config.yaml
n_layer: 11
d_model: 384
n_experts: 64
experts_per_token: 8
d_expert: 32
d_shared_expert: 64
activation: "swiglu"
moe_layers: [0, 1, 2, 3, 4, 5, 6, 7, 8, 9, 10]
router_score: "softmax"
normalize_top_k: true
routed_scale: 1.0
balance_loss: 0.00118
balance_bias: true
router_z_loss: 0.001
n_groups: 4
groups_per_token: 1
init_std_router: 0.0335
lr_router: 0.000836
n_head: 6
n_kv_head: 6
head_dim: 64
vocab_size: 35687
norm: "rmsnorm"
norm_place: "pre"
norm_eps: 1e-06
positions: "rope"
rope_base: 10000.0
rope_fraction: 1.0
qk_norm: false
attn_scale: 0.125
tie_embeddings: true
parallel_block: false
init: "uniform"
init_std_qkv: 0.0276
init_std_o: 0.00589
init_std_up: 0.0276
init_std_down: 0.00589
optimizer: "muon_variant"
lr: 0.00215
beta1: 0.93
weight_decay: 0.25
lr_head: 0.00924
grad_clip: 0.5
warmup_steps: 200
schedule: "wsd"
decay_fraction: 1.0
decay_shape: "sqrt"
final_lr_fraction: 0.05
batch_tokens: 131072
seq_len: 512
doc_mask: true
train_tokens: 325700000
steps: 2485
dataset: "wikipedia_en"
Below are experts of layer 8 (counted from 0) of a mixture-of-experts language model. Rows are named gate (a neuron's input weights, with its number), up (a neuron's input weights, with its number) and show model dimensions 0-127. Each number is 500 + 50 x the weight over its row's rms, rounded and kept within 0 to 999. Numbers have three digits each.
Before each expert's rows: "mostly gets" lists some tokens that are sent to it at least half of the time. This comes from a sample of Wikipedia text that the model never trained on.

# expert 51
mostly gets: " Air", " Racing", " Special", " List", " Motorsports", " Battle"
gate0:454527500426513559459474518440562502532599507494523521496433494487504460582525467572518508539507475482432505385485510584505398504608431520499538479518482448431437476441526466466429499524557485504486541547522448520554506499527528532564514482369476531561508415443501616540461574553500509492567519504408409553530440444527480536444581511515457477590453538550528477519538480481491457444462
up0:548417548549553499507514546513490461543507541486474459511451585488495454467499501472584418419509486465568473466437521465539487460475553547489493548477506457500516475639443456530394482593496557453518480553537491463411490374448490491485517525472496535492487529390559537551483560582436486523572529434567577539578498528579489486505527596516577555485587539467457520485468488466453488547504
gate1:497508544498381479563570495512498519420493572457597509442450441473483472426434595467501510547488521484448441561549498480562502458583524493429509581512581414582512466420472626554384471487498443491532511548382513477511437463460533509542514538410344502545551438501455430503448430451462534490482521562525432511546499520473507355473501475486552588516534434464448485491518486522472448460596
up1:444465449338503450419486504454559481525489427535563453601565506554542478439505512522499478528444513507397448518542466452539476518544541481546500517461513495454575508544462533519468456406527446401456480457491440490538511471503464482515454626458530535550404475418436464494400512492511522519529484589475503517496470486532520540472443428499463565575492417478433462564576519534494539509524
gate2:538513479516456431507447544481471516458537487434438498459494562496511526490455552431436500438517492443454456540538403445463498457539509536369495499517521501604509465456475394535444562499594546502426443462528545498508439445539575457434501468518559540490549582470512591512476544469488472471544509523533483561453405547475510514547671487476571487482379564476485505423505456488532438500486
up2:531498615500429471518571518427492510489528563486492484521529518508507454430529543494493480614527452502565601473504572504487452515477495393510512522492415503519563489533481474642497534545548526560619426485514455526401484429414431511486552505569530562420528543533493417521498524485480637503486509430399514502508422441415541528480513456588563511501481565556532501444511527488511499581576
gate3:425458444559446492499560488498489468480531407548536494521519555412496496558512447532404526437430514482539448512519541491468524591535417454555500561523486379557498470613489552406458410453482584461395464500558413440564390503544511502513484538425424565487531510463446498584570581426528483371514542437517461513466534446530500481514514530530464448463607377485508469585464596405470541496545
up3:495482537576506475478466491528427655511445412441411444594511467423475563458525558480479472472585420519457471558526446422497465569584479498450454462423539420447434509527497453413519487428510452532514513524485484453573463436446388369578517509512498493561502574462520515554520447580469473599459383446511561515546545493561593498503530525495509468435433445431517521460488581447543467470488
gate4:440525580490594479513468416562515516457441489395538508447509518498498450501569633536566495425557547565477497556541502391468473464497484572412569502488534499473565537441544431499561496462463504406530443429500469520515535518401549546522512512456447459533545511541429425516531479471583447588490628484469486422441487436500552449455549521562514511488450492502525434382476569458473414496511
up4:473579502464493544570532464488469512534492569525561509498523566532482481484468459539520404411592495508518483505536468515536490483536441527487627514507504457584388431548532528432521508513506510534491425541508438542533439425508516513431494533523484528465554520444614404591539521502441562436496451449399436499617463558511577467462525395462542384476521547535518577554456435502535490550591

# expert 55
mostly gets: " Racing", " United", " New", " Battle", " Republic", " Air"
gate0:539462516510522504454552490466459549434460550512502479518453543492490541480425564504501411511476586488461561377438461445521510444432490556446494504564520588554555544542496617481426554556521417463522512528528514506471471584467505545554567469451544590491429499533444502431426418537528521501428535526538585576447507497453417479578568526530461419536552447476423545398514524475542475481482
up0:424444570471553518504553481443535512540452534538545568445501539517517589574633451522478443556585557494566413551538551453427470578537492484557543445445543500543462467557554437541537506540377458452457554380519538420465507484478469521402507384450529474568507477485489427495464378493507586451436498521432492485512583486508446559504533512505514491430469598488433523440527555477515494566536
gate1:566435512514478546552568523500430408541513527557485596380459420448532501514453448465537578543458506410535496473528560514502518413520506468489479537554504555435601542484502447512601572512527545448490599517528485573538503539564509538551470509506493497492563531465465551474437437487534540495547486533520470431510538534467611500491553539432529517473555421564481427511437475443478532454502
up1:429443534496528467472540496545513453516437553498469550515535528435550491513546432502533460439463591576516461439491516485517480509499428491513517553521508474484546530493595424536473545536453519468572430583503447493553473481502536526492424462457537583497473435478435567492522410403537467546455603582509560497507532517483591434447534419465410427446511459451541574459454481501426503559488
gate2:479568603492520408413477552545427488521464553511449460502562484619494511413485443518611503538554504535518464563541479484468492467545562472512499510463416474481506401557513426583524451484505461473592575434512444486506588429497547490538511511465444592494502560511538498497549503474552520466487417602585490534503531551547495503478508525529411466554437497549453548485482509519515646541514
up2:497501516588479470394461475422448503517418498518526504486500559450541423527467479545606588517506476548545519479425572533441540417629501549490558484543520409530420424537463639516462554566530420401421529511414458466507456468537436460474471575512421544519385515517504463516497465460534480450500574501513451478558519522518499543410451626486476520485582463517524582514470485464452505551507
gate3:492517425493538536548508531460564519502508504498509460502517403442512490513543425436597539459456604438466478521448560506523514519522442435524524572360559433505546470504515488509420496436545642461557558428499477476510513536489522508547456519506405470553556544471494524636492467474532531454441571538474679449486503506506553526425602420482465493398472501516521585494488530540517483445527
up3:423588486565457559547469505546543544419485505521540512545546540557495392462521510408473498496477543461507496527501455651587442454557521484541489604503459463512595468550441513502578568484514546471519560529635485546593531501498550451458423506557443466546613470488460421545561465496513472478513527480536520518474504617411469453491513469540472519453592581517542495489489486480500511496508
gate4:501501555472452478414618514624540495510516525478489486572570519528526499444370418475589546547571414488539479441478484449525560508572451467523483546523452531520609451442489408486510557524492499547503429459574566510526527547482456459479553521491490492512541542496492572518474557550413472482604482509439513570489435541517520453485544523488474440521535513449492587489468422584499579536447
up4:488596560483516450594483579512438476427448562514505483448476477569539401421488419528530386442521481479494535543493461475433480436534641418504405470434572562410504476464357509472553475625424511418565533426487465460566454490522523459562568443510493519518554499453516445529455513481459537497524523408561508415510537526601549460486487459564513507504437547497472400464472438561508544500464

# expert 44
mostly gets: " along", "=", " the", " its", " moved", "The"
gate0:497500466544455497519561431481468465408504588557448596581478503508536516499400428533487436572354503424473486432506500549482494468644398460424505501481562377422550498562491461479592457534543529568433580422512531563491483503546576475507502536474459443468627568479489452539454513461454493477595519495569443444563539518479549461550451479516457473561554483479478438462526579497458503525429
up0:515566507539448437539578581442464512500403499529476482457450440584507563419487464561476530470440473522523577428598496380549525499540497525508423421480438541525474517467525500565466502453555477471488500568514622543538494474418530445345452516506488521482549424483469566549501506665511599511463475590508433538519554589466460454381565496491439465533509406446467477451454444473400358511506
gate1:481500486502511499496468499540557471573445467484581546550566517592520461521558458496437492475450498459541499453490475517503495586541575488512562413446577484630536470444531500478480560575510492490541516464347554523469521508528454477502507388452446474466523482586515457491517423523456502511612455426467472486546483480503556546457362474478463424510554434478560496454585574521443446514534
up1:479458552476609473565533512543512521534442456518479525554552459540454508510523542465516464513470458477431468550462404495473518463524625489555571482485463595564562589541505512504539565602481496432525515572441485493533540395485551436572500500507577484442541486535542526466452454487423467514377513528483525496524548480471554502413438419574476573514455431412465499538458448524607448502516
gate2:488443538456589536446431481495566505519541533498504461491488480493446531511494473534438539455494550487512529449509474524457463643378438513494409395520492528557546471363496546483496540548511538527466488448416549557503444480489592489586537550483563417444461515465565489494484492524409503534621419395486512440519557511400539453433528494479482588530554536479486523508519564482555567533490
up2:478569504471380573540418557574491435474525490426477464462455461496429536516415386539529459532500508414397486582420504602464546434532539493510452478456498494511414424508453451540530503531442545500433487477382496451520528461570483471524523609584508491505530562447553586545460584470500423444604567512499482412483519560412405532380407518465553437555506501461593468536431513484494498530562
gate3:532515507456492459574482398582509603557556466496457437556511470487447435492452591505485520461431541476510578463391458502548612485505495498491565410504559522531489517529532490502466495514561523506525592470498479516445476520560510539483555568406569455570480544533505608437451559505525469509523523517553496503445543465551515510451465457482478551449403516558433504520517469457428444518497
up3:510480514583557411554569462596543579546452578523485535443494483463458466538459509377395391519462449565615461440494426440500478485588446558503486495398491385490575593471456529410530512528432454460470454527490524464483613575478463518524523466491453511451578459520537481511503513542505510491474429482500492516537535422381436546426605531522456463534466478428566541522498470452454484428523
gate4:486494530542495477395507470508430497394463530541488514479538512495516553497588453414479545378497443534535460469427470534577594583575439532426486493427509381519513539559466485470486524553535433549531475476470538531440496433517551586536626476372415471519469521523492451523421484491585499574508456506457621552539519503594502396464551554461463546498517384554564503503445475464422492524387
up4:558497450523470547437541530510551525454480461543534449480448518453464522450457539470401608469482531439544583473570443611546545472588544434525409558532545518461582516521492498573568499484586440491524467596372523464557477517465492542451450526521512486433501431480485427526521574548479455443575544538516461496576506471476516549558497477478449541498513498422471525512460455456404503465436

# expert 50
mostly gets: " until", " South", " large", " Republic", " North", " small"
gate0:484516440622508508524521504477502586490541510363513520495543486485548519513487456541496459540516493521469507525477530552537622473336506601512511489442600486518482537452462567501510437536508402418504478516517508566429528495513605478373488521495529511551507541488406496432466539474500375570580533446537581519478488537531606543446549474507547492426456438440452557510407487451527605521469
up0:494566487424501495491546511560557491451531547508604516553467540500426501493521488469528488559486472501553527542474502542502508481591531499444535453555460476481524430482486454497485490501503435495443506392546555611485376438462542472389503577412526480412510471478554533556489554481509434560554563492480487482515441510471462480453508466504583453487456587513433496562584454398547422479487
gate1:497418469562493472587447502442531465502459536595524540441492485525557488589519454534553463543571490493461368421527599506476602443530576529455558525436473506483426499511456446525537545426483532435576482463492456460487571551474464500538556439567452487478548538411497503549518526475567499431526498474489596501540532540485593465460510528499484492497528561538497464560439557475502423498470
up1:596453474547409530497498507460480495453489465533497545452525495457516583420450518553574563493531571539447459564539476609603528583446546522537446538546551504498499448506480562484450451543448605568526535453508595544466525482378446437514567535594508513506470555483459431510500490548426559593540440568539420432583586408499587402399459409592539457606492588500403511570587458492543547493521
gate2:618410451499449432485524527518593410525522507437505464483412510414519435533444497442582521463568456418472576433491479508506404498544584437505505456523523505554489571411446457444523555560517587529493486411526499492486515454513442463427539490475499413425431544452460519485467550466555527537505466458527612478595429440538519494464553497480429508477481471512472471456419475436512547509478
up2:527527501482520486404525475524528497566637542428480586475524539505458481522405438455529493466569521492478427543550494471540572399489459517536488393458495458510482573533499461425379500414448546474467600487559500445513458550471442506535461473476469582515524491494508445508456493465508489455467581569538495434575488507494466469479553561508398460430498518477493572450474464508479451590484
gate3:510503451521527513477536475553532531507555420468570617549538508568474383588486501456582406471484596422566502364557533477445473506463423515491562619507549550500457463481596454475409479470545543584422478525441444486494525456448534462528546450435513512538595461396476488514515578512494565530451527562466541572487506542527477503466400494454498548535523463497435545588464471464505515605595
up3:446484494538550525496473604423518462535440501517552517588487485424613570501506511503463572448509475520438466559473487555460446462543485581402500550451507493521564418560465513548565480506550422488486453478532520454519476390508558529519525504459506445506479502429475480470512430618550531538551470578467565492457505463453511498480418557497553507454518521471439457540549531567416484422625
gate4:514578457631558506498459431531409604521505544463527523551537487460501547465560522529537420497541564476545515444478535561427546585476409478451547485516521406496495596486474449487509610505528507492426500475604482509430521524545538552557414527546491491415543499443422528534419529537504482440514436472485523467494508621532513479495506405528464500425481501561494475465572447464500546557460
up4:514426540583523432544554531502520489451490480582482454500519533456405546611449460580416456454535562456527518503460508467465540514489576581518485587438486479560450527420439477497537459526472418427441514488443490499463458466475367482456580450595550539494559437496474462456562450528442577500491490440575499475485479465459551502495388478574471505463406471473574554497562425493526479558555

# expert 42
mostly gets: " along", " the", "|---|---|---|", " its", "The", "="
gate0:517449392523503526442500386449397515539557470485545518483482519465438467566429562512509508501508439521527486478441599504514445505453564468588500514531503638502520447473574503427445448430539437534500344487476513491413468492518520550617389486488499576479560497523440524493501535524481547583463500606440515585446429502414505524467518474506516538520513491383510583579489449439511537538543
up0:468612467533466503611399491426603522477432497516485515535515458418416474506531494497460504474457461576502479456534472533607515530558486521450482402607471460565470517483391547552538544535553426511483537566555397611466566619550560536531451461495507510597422447491472510458625442490463621407503499502478440533593485484479468445498449505557533523363503479535565525419463568507503509510486
gate1:531577558486540560573543432402515591572566495479456562534521514450514488527474430548480494469563516497560560471565547455479464550459483479511567488553482485515412412480443477465456469526544490566465557454561583440523516462488519425552553457533503607496555456561464542531478528458483542525468368556555474516585537489452518564515462584517497474519571489467537586603495501551438553450557
up1:574478557494527563520555419545576577513569458463494597522493602447483541527425507432347517405504455524468527492606501540541487547476588441500443486458456485496480478427506444470597475455503546588483561506528525573509503673441480401571499463551620508468543502613502563557460569482571483495495466524614504535479510465445468508565431447522505546489534502520492552624521487433462434395445
gate2:499473512544592518471441546521433593474555486501568440510549523436515455487537497528534448506526519494522530567554482475516446500552431490495595456472513489629507490511508489578447485480579485510496457430417531536556604478508494491567513515540495471525559468565521542555453497459551457485383490544416526539520576541487507434563579408509421510508473394574550564530525430547482474406471
up2:609537546594483516514482449489411539519477511495586561589533596557477539498502467537464449537474482615483525531593524424496537466493527581498609466507512485514434515505454382494513549471544503444522613535504472551482471505417425492483559456439477469515442511482452489471517490486531509526466478417511498483591488609482447511386514531540486481492467504459434418566389561467547500509503
gate3:420588468483516514580533470533459519512550493450523500487570490518469513477429580456615501601537564424553539557395499498464472524463607447508534497532571487559521566503470544583562521444430423498576520482518516465546545539542517536531483457508448530453594501419414459474482511473432496429593436402537496500493508475534488436575432519572564458508475575606487534525560523509532435528463
up3:563532533427541510469493516402470546475555522410509480444477520513453503541530528431469548510509601561545548520337439467501505484493561566530576500483470545575518461422602539546487530482491448527598507474430455502432523557531517573521556474545475484432550448563510597499504472458461500501489497562543492504516527489579513547580523540459463658473489556543515503457513453490529485539529
gate4:550604495521542514558541572619493461476510519413447505461513516551527485487422477507487448533550533481508549550493476569509537547523487508476539557558525460530552531453586506453475537541495488541586452478441543415503439428530601595484414527541458485544460481487481443501540401511480469467579515558477544468493472531515528434446520597599512543471435501538582537510567515441483458506511
up4:517434528498508544494435451555493400494599478472439577493464473462476522476582514486440460424512398551414479513413490573363516596464488481575441542485486528502496479502515498537544474434376519503454490509444464515458483504522456528433502519540522428512489565486484477550566532449543592495546523459512441420499437399517505504505532523533529527434514529592485546438545474521459505625501

# expert 34
mostly gets: " Ch", " P", " Clade", " give", " professional", " Phylum"
gate0:475443514400402510465428447562433434540591548564454502520551526449489407494571545543531560538481499436473521489549551459552417415536510464496529432482533546547546435425507543549508514302466449562569484494551485529540533472455513511447487447529419475520460579529499549555546464515509552449521539435557486458549564482496466463487585546523434558449522540488457468523449451513512496510509
up0:427520494437423591454478484472441481513454505529582527506466536461404517475504535583397448441456521405431449434433426467527458490496479495543517554580589493515448423532462377483438536505543463416494464542439438559512381518461559493547479477567540561516491458526526582554406393450463455468492480508494488485499533510455453535559505446486514530541501600481494488521516536503552452579478
gate1:500489544511448546529545567532486501497550512461476511518612482504525565594492459446516556580553370543563549569479570530489500519604539551568485453520473565496439552472445523472506534508497497570507552523542622530546548531452473413521436564585445479414455471390547490468522459509443551518461427588475440501525524506367496475471466549523485519524578555483536469543528464530533533462444
up1:532601567448477543489545439521518368551450537471541524605524530496551604446440445528417496516456493432496502492526493530492519471502483493529538602578465481467491490472459464502474455601501462508548530463504556491554555552492419483511471412550531567408495416554556478529531544454496584466539552466457450480415479491485395437451477512545569491479524513463518396550476491610483482551530
gate2:479512574476549526523525565478579528436478561543533477475475513531617529545539471543592506472457521484441520383444448490527478520467406477431430477559625433456545542487552518419552465560587453562468449476483520571460510598442474515488464569535423348490539599474507487468567505565382558553472534381469513566490528442555462448553502550419517551497485439478567465516464579608488507590533
up2:597548511443478546361536460427533487469524474451449505548425510544496480560504488517562531479432446542640459558505571502473483586552547560506552562507469478489481473515569418440489521514479457478567536475364520560525459515489512452436456548429468445608525561514471508463486496484498584472432601556548451506507535545403610523463553429580475564514417471500548534528501576487624621459545
gate3:456526569448502575589459455448489606493558504557571558459477435495492522505490499515558509464533491568485578479448439534490503482508422496560491421445521512593430483532452414523477526407555444570513488424519525536448463514531507510524482547492459520475575551492453504501468567533624439540493432494595559583501495473527468408484566489456507545513568508548460425529471501404414546465378
up3:487428511587524556445402515474499563520482580458519490371535472569491469487486497496572550504538502560527516540531508558485492500497476548480426495538602464458501543531537526537576540472533497478478557465509468528544511452520456615550486506516487495514531466537396632542504475485524517501507453537437471568466439397551609485404478506471575551606489461590503543372573589529546509556471
gate4:428399471463504527478401507475502547501517563593554470542553473518486404532474474501455533567441487415417577489426444576494550473556470436478412424461558537522565506498425525478495494363511589395402485549544428498411534449559450481552451479482389431540467515555406535493521490593515467453451509543525528474475541521450556522386501537532462451541508491541503477527523458599543535470529
up4:521528431479578541534595474505512485504470538486465581490567509460554523483426404432570468506458529510507530473524523580532427503517431499489452517507510466510507513496549492464531575426481543568457531559465512448569416492524469532548501483496437495386613427502454495518466465536538495458526466551439476511540518527438495469385490486448629512549530575512556510485516527450523480450555

# expert 4
mostly gets: " would", " can", " may", " ==", " ·", " They"
gate0:534517551519574603478483440556542440521419503512422543438442473431546475469427467507495553513426482418463508528528509576451572489560490442555472487451428569507444566479471491523514543508483467589501505467510540462557572509522439531489537490550442539528472375524478572510588504540501451521514432512478495565494491563494520430550546577500510489578536488514481509584469429473509469577499
up0:474432421555476444451536576439506506465478484392486533414484445496453507592403478443501387409465527509515494440520537401575502580493560443445524475553500523467552485578441525568541436606558540523542499532524577594542513497521526416511429512563482517556509529507385532618476583511515481583523466571477450500571457547498637504455479433600441513551492474462540495521445479445516464488583
gate1:548524506417487517467570559415552385607499573556509551540442495549412491432598466548505633511437560577480538545471494526502418429420525460461511459523500453472559420523489481479451382496538519461499525505489507595526531410537460463524531549531456502488511517520452508539537582550459492553535429552468597571500474479494461489421502447481538466593421450454510521556450621410481669517546
up1:563497465573531404466522585536499462544563505464468471561548518434485499503401475519389484502486501529525543540513550533525495509508529516540448601539442475458570480481403458426580463481432400524423519465548493483478494438553510526429492474568523526435484527505559454519520473425538564525533486446484490528504453581600588586551473455511535546494491480504506541596530562489573577556449
gate2:395473478553400452555472370492478516525511484525502487632518494414486475477505496507457566483527522575572553464499472483432486520471480500516445444517492468461522559490498459524489503461522438549477447477485523512592520514513558458484588569539507551558578517525458529460529524413544487389465425496525529477447466524519589586569536559597441529542577448516564480512487451482530568518505
up2:480533559480557493498477520510466543482566455483528455494570485528621533548612472448536542515528601525522609420576385467576476489497475521510563552598471498500501428517540483532514494385475409499502461557398491552504543442535541487503486467514453426588516548512490491569435544521448506520556453550490561579507457548453444545432521494569474450568491447492478533519505471484506597581612
gate3:536532445492448579500564545453410403487500510532428537448415543515547405526490529496478498522563510443508497411529538479533502494537538513529401525477516417491477516486469475428505400454539580520424449533510479481544486498550457562464528486467476512421579459522518470506496503499513571547405529447537531496549490514497438510438557560565381537510538494488554566431403448438534434494519
up3:404396550445522427455411460531530518476535553381456443508560482535460463524487451487446476408440456533505497490485503475543491506531485471583589441412556573566495477577539505577564617478546525559581430501457436537509557515522443511478566504473512586494454507493461463442554475466493541551510434418495608489447505460538556534486447399527476514481519532504531521487562423436523441568467
gate4:441486528467560516562499467521544530515439594392485571464520542466515421475500480566539414563540542522491587427480547522524518458458505556417557511556485408494600527459567517560389516565569570530508505574389490511447598469518495603469386501497492463511535474553523524499484418392476601540515521504494583482573481485583477515461507520504450484510581403489544497479385474513476563531569
up4:448482502516449597459466496570520450526577506489469570595603558475409439585608537537422467422509469589511518565449571507468486558501508508500532495479547461521415434557502525354607583498485495499471540484498488505448484520578548513551631471413468544553534532513531541477512518519491427525507455457610458501462535421526456514480491493466553459499501535533492549539507434521481496500528

# expert 46
mostly gets: " b", " Ch", " l", " f", " c", " Br"
gate0:513487517478551468525448515479375474521539499559487540434593492477477506508527544505434600458405516432526507447548534538472553549448456429526559543498439527523472486570549600516558375456480524528447492519436473551550442566569436503466477506547367521491626512516410508504440433469501542480517537526534424515422531478628492501542506488579483443525527478471501564483502430566476468505393
up0:447498529502516460494542558506497473544498425474514398474375510482542557555477568483457412526567524487485531496505480472515432558502432544423548516531521464445471538577462505508504487586488507552459526381431447478447360516527570446549434491520448404579506524577446462540472516468498508439418536583514467520507539549461528519545597503605493454484478472500592547450462518513530489552426
gate1:408481550441475471498480540447575515467539394467609400534515534565552475470483557501429495508466532525476465479525445592541525458505581543480504526512445579493497512457501463476622436499599515433431536473476425547476560503483450503537438355537361435465510574533495535443557445517536462528464470505493569495434449485509450452570506476525515505444504475432493556509508463556593521494481
up1:470451469445543594537591531463511483590551506618520510503497481485544573482476551456492548495510483538446592565533505539491441451563504526503460560537531490389542473459506617495526514463544505473498456513574385534501549477470573452437473465489454482471457443461487501463517520454528470458452597566629459552568518536381407542437535469543585576502492504536475513481489383444580469587467
gate2:410465567505534482431449422359426513479529421516524521566438558549496494519609486508430570587449522525532510569557470522470528453520479528450436505427542536515442600516463571508603495520533476469515561497444497522525468534427502392472523394505510386365483532463410532447545508506577521446496475506524483498418409563454430486532459457510525510453450497494494532452476562503554612571512
up2:585526549565558609440575545578481458469589490440463459522475549562472614504529609523500574562532439503470567501393502485459532472472569559514398561584339415523521473547459409471510535579483537423515529563540584552483489467489512579414462503475472475481662527467585490512524545630430444552547501502461568589454496498471505512506604557438618484504496446551608445496512483525426546499422
gate3:621535561519515569493524491446437642499561612497548479462443477476470444568409593535509559532480465521515548515430476484497435468463575566457536486506542518415488485443486529566531522455545543581468490474467590459539502502565509456532450541541553438409515473524430508517581441533503433528509494544605545471556471506542489458646499483547498521529503551443488588492464468475479559530627
up3:532510564514508518463460549509497506541522569402490501446486398380577436512520500497475555552500484468532504507505412523580515448520559576498571504506542504525596480508520525558503426391452542505433573528550507493444456499566636425509418521491460563507515563466452478555489556517485475443544474541525485484438526539424549503604510546549534490426460506515511554566481528445449463474585
gate4:517527447454539559498512568571430397503527598534496552529557494544481494527553504581520470487518502505410520582420510527516487434477547445548441461489545546585564534530607515449494435371461426544537558516506521507558502516489491544573519489514659470532569466514472537549499615468461526494561416538519526584424492540403524526442428546577548422520487512520558652461506484507504486544556
up4:560491573442531551525571560512538521572475516460464554549468544418530482561521503462414398569488477559489534461493481522464434456499477436530440514533469467500519376493412546518544514494430545547457443536447476468460429481504555430461586558452513540452477514447475500534480558492520430544473600497487378451542649482479485496427497536503504489506556525563517485556477472440395522564468

# expert 6
mostly gets: " would", " can", " may", " ==", " will", " They"
gate0:582537515534495470547449529513416438534495539508558539514588492370469531440486448461498554586537527513485537607503574531561524545460532501516486499436548509529470410535495494537499489530500487500484530440546468504434528523465505453494527511505552512563486445480435563496468467456575481455578569515532493394478474484507597543573465532471493508524449461576476517539486589565514506565528
up0:453563466483564434480454421520536465574474450429543524582542565541511464492549427478502502434491489518592477528495575386629435542550504524530540465539492501509430565547429468579518518545478506600455553536469464551487526509465534410488581451572582434538529588537490475495497468471546528530511462422527542550503508546454433407481442420500565442447490452545529528526417541445524473503613
gate1:449497517491546650531541557564569417515504421481465565444527494492486417392604489481464526621434582509569494564474548531570551437498605470576503457427504365559484428531590505560489538540441379556528524520482430581540502570390445508490431541470534447474596565568480544390433539465495598500481455465499562417437609500444550556515517404466533449540551412488485492509496510554463434497576
up1:507519551563471512495505496451425522488600539499576431392567468466505458500514469570569463401535529491545493400473564494573534506633433530559526463446453540521456457532513435439499432535488500446549584510500570399469372399520459491571484564495490484568527474548522453490504419507482476431362461490488467437468553492422455527491508533428547463496510470554522443457426621479457519511453
gate2:551495469455420447508575473519508467428526526412495411431553557613494515487547472567493491380472489503491530463483533535428548484454630401524461538545514549587594551496574462409565558478471421531516424485562364543509528467447526511488513581473484497547528490532484441465555475524454489520547437497539508502493460453501580487476492552482474431514463548503484480486460412491521562581554
up2:491613498616529442454441493572457502498501463452578455541476525578614571462483521500427461418560535447466513390474466364454505502561443466518484376563545630441542454390586452444455463471516478500501486524500512561518439484525558518502520473547500492467456437563463433457494489532502500495468560489481495468567568481517393442520501505426608490525626575469503501419509522450573440591544
gate3:519455563596528545555474569526489450514568455541500545390440515509440515497439497596471467570430389567493569546426540504498427483570503502523397526481538472505461528473491452522550524491499414576502522567410475554429508488522468560537442595448384543454422529542489541532480517524566498461501498503435476426542480524457541511468396522580478458463538627415517502543481486565504523527458
up3:445563460511478414522519464455552487449566512496483491393594461544518486469480502451448500456572478489512527463503481526547377569434448457479560471500543487457458558449429506448472516488555553479517464497581477482465504552473478420514500455552512602544573468498502508516546556389548603429524521498447509499478442497581541440485546464533592493455526485483579617511521515510513556528545
gate4:537393475436545481446502449501492489511469528418498501494544487444499496473355454497389494460469496539571505514427535467419563409545502516545481482546456502501574420504481477415525476500407500558491462582435549543408474427532433517456429583407525562408493483390536532401522500460511555509641428548447525471510492451477499476494420472465371586484622501544644474480412472522468490536474
up4:423480543490548597462461432451479477508474445416525568453451484486519385482565513408478449444516537412522513461396530531560483535587466471538530407541497505379539457506512524529416478530444606462442545390390479490409556479451506485536441510513502454490530455437519513433460559508552487506512587484408442470567408425535405397443490550479526465398502453534557569422600528509566496560478